{"n_layer": 8, "d_model": 640, "n_experts": 64, "experts_per_token": 6, "d_expert": 144, "d_shared_expert": 0, "activation": "geglu", "moe_layers": [0, 1, 2, 3, 4, 5, 6, 7], "router_score": "softmax", "normalize_top_k": false, "routed_scale": 3.7, "balance_loss": 0.0125, "balance_bias": false, "init_std_router": 0.0156, "lr_router": 0.000416, "n_head": 10, "n_kv_head": 10, "head_dim": 64, "vocab_size": 8192, "norm": "rmsnorm", "norm_place": "pre", "norm_eps": 1e-05, "positions": "learned", "qk_norm": false, "attn_scale": 0.125, "tie_embeddings": true, "parallel_block": false, "init": "uniform", "init_std_qkv": 0.0206, "init_std_o": 0.0, "init_std_up": 0.0206, "init_std_down": 0.0, "optimizer": "muon", "lr": 0.0114, "beta1": 0.95, "weight_decay": 0.018, "lr_head": 0.00669, "grad_clip": 1.0, "warmup_steps": 200, "schedule": "wsd", "decay_fraction": 0.835, "decay_shape": "linear", "final_lr_fraction": 0.0, "batch_tokens": 262144, "seq_len": 1024, "doc_mask": true, "train_tokens": 1547000000, "steps": 5902, "dataset": "wikipedia_en"}
Below are experts of layer 4 (counted from 0) of a mixture-of-experts language model. Rows are named router (the router's row for the expert) and show model dimensions 0-79. Each number is 128 + 32 x the weight over its row's rms, rounded and kept within 0 to 255.
After each expert's rows: a language model's description of what the expert responds to; "comes before" lists some tokens at least twice as common just after its tokens as in all text. This comes from a sample of Wikipedia text that the model never trained on. Tokens count by the router's weight.

# expert 11
router [153 154 102 117 119 108 124  58 144 120 159 129 151 158 146 108 122 105 120 133  99 133 179 153 157 143 105 155 123 149 170 117  94 201 145 102  88 145 149  96  96 143 132 156 130 120 163 119  96 143  71  86  93 148 115 130 140 136 164 187 113 180 164 113  96  94  98 130 175  99  83 172 155 105 114  78 108 102 103 149]
What it handles: Wiki section heading words and markup, line breaks and cells in sports results tables, e.g. ==Finals==, 1st round, primary, November.
comes before: "\n", "-", "|", "==", "===", "The"

# expert 63
router [107 156 160 142  94 141 183 158 129 136 105 181  60 139 104 119 107  48 116 196 101  83 101 104 116 142 177 170 117  85 160  82 153 104 109 133  74 135 153 180 180 184 150 151 110 106 106 107 141 107 124 136  81  93 126 125 151  89 142  80 175  69 142 106 120 103 153 113  68 121  87 116  99 108 145  43 111  76 130 171]
What it handles: Commas and periods ending clauses or dates, like "December 28, 1987", plus was or is after a sentence subject, as in "The school was".
comes before: "\n", " The", " a", " In", " It", " and"

# expert 52
router [101 137 135  86 148 145 170 168 115 120  79 117 146  47  47 125  86 127 155 126 151 148 119 150 140  90  90 129 136 135 134  93 141 123 104 116 163 147 144  97 161 133 168 146 154 125 185 167 111 153 178  90 129 135 214 133  95 188 126 128 174 135 147  93 159 169 107 128  92 139 107 132  89 150  63 146 183 187 112 183]
What it handles: Prepositions linking nouns or verbs to a following phrase, such as of in Memoir of, plus in, for, between, during.
comes before: " the", " a", " his", " its", " their", " this"

# expert 53
router [128 123 112 128 144 107 116 146  75 134 156 110 133 146 147 109 168 138 110 134 160  46 127 141 170 130  83 105 124 158 140 134 113  99 134 129 153 145  44 182 174 159 143 121 152  76 115 121 143 122 116 110  73 126 140 207 156 138  98 137  96 115  52 104 143  91 143 109 165 146 100 146 128 162 110 107 184 103 123 159]
What it handles: Content nouns, main verbs, auxiliaries and commas in narrative prose, e.g. approval rating, led to, went into, a series of.
comes before: " of", " in", " to", " and", " as", " by"

# expert 38
router [156 104 144 150 169 116 156 122 123 111 120  52 112 156 107 159  94 108 105 133 130 122 159 118 137  89 169 104 162 120 122 126  75 101 128 178 122 178 128 180 137 145 169 108  98 145 126  98  79 157 169  90  87 173  56 127 110  71 118 140 154 154 133 112 174 120 160 104 150 188 146 131 110  48 171 120 164 130 126 210]
What it handles: In, near and opening parentheses in place descriptions naming administrative units, such as Rural District in Mahneshan County, in north-central France.
comes before: "1", "-", "2", "|", "3", "4"

# expert 59
router [123 161 113 111 136 183 106 101  76 113 115  93 124 187  74 171 148 157 118 167 135  83 133 174 117 161 146 106  99  98 118 108  76  95 143 155  97  88  75  80 164 122 120 125 123  78 130 115 179 166 123 131 123 113 118 131 125 166 120 142 115 101 121 108 168  97 111 122  97 165 105 136 131 134 125 132 182 111 139 118]
What it handles: Quantifiers and institutional nouns in prose, e.g. one, other, several, each, University, government, World War.
comes before: " of", ".", ",", " in", "s", " and"

# expert 50
router [114 134 109 202 106 123 118 149 153 123 114 100 133 174  89  99 145  77 110 130 108 104 137  76 128 117 135 106 134 119 152 106 118 135 110 158 116 172 156 189 102 146 112 156 112 181  87 100 104 134 120  93 134 149 139 156 134  69 127 129 153  59 149  95 186 219 167 167 200 140 131 165  78  94 115 181 121 109 128 142]
What it handles: Pipes and spaces right after numbers, percentages or closing parentheses in sports, election and filmography tables, plus currency signs like $ and £.
comes before: " ", "1", "2", "\n", "3", "4"

# expert 29
router [ 98  92 122 153 160  94 145 104 103 118 110 143 128 138  96 144 129 160 161  75 158 142 147  85 169 153  99 148 161  94 167 118 128 120 119 144 131  86 131 156 149 158  86 137 133 143 118 128 128 177  96  91 103 139 170 167 144 106 156 109 105  98 128 178 149  73 116 153 179 148 183 170 164 172  56 101 158  62 118 136]
What it handles: Digits, spaces and column headers in stats tables and dates, e.g. GB, ICAO, Apps, Votes, the 0 in 2002.
comes before: " |", "0", "1", "2", "3", "|"

# expert 6
router [169 213 122 119 102 161 121 123  83 127 117 116 148 135 161 124 185 158 141  79 110 128 107  90 139 112 124  29 178 109  62 152 129  75 161 118 116 158 138 141 117 146 148  99 118 143 114 155 109 158 118 136 163 145  85  46 143 127 157 146 101 181 179 151 117 120 114 163  82 134 138 107 164 119 121 144  97 117 158 103]
What it handles: Mid-word pieces of non-English personal, club and place names, often with diacritics, as in Strømsgod-s-et, Ytterg-å-rd, Rosenbor-g.
comes before: " |", " (", ",", "'", ")", " /"

# expert 34
router [107 119 122  85 128  86 103 107 145 185 183 104 156 186 174 139  95 152  94 143 174 163 163 101 173 123 118 131 123  92 143 108  99 148 149  87 166 100  90 128  66 138 170 132 210 120 118 183 135 156  67 140  68 113 140 184 116 142 165  86  88  59  99  75 115 158  72 151 128  89 153 145 173  99 129 100 156  94 125 163]
What it handles: Line breaks, pipes, section markers and summary words in tables, such as Total, Turnout, population, census, and AP Poll notes.
comes before: "\n", " |", "|", "==", "===", "---|---|---|---|"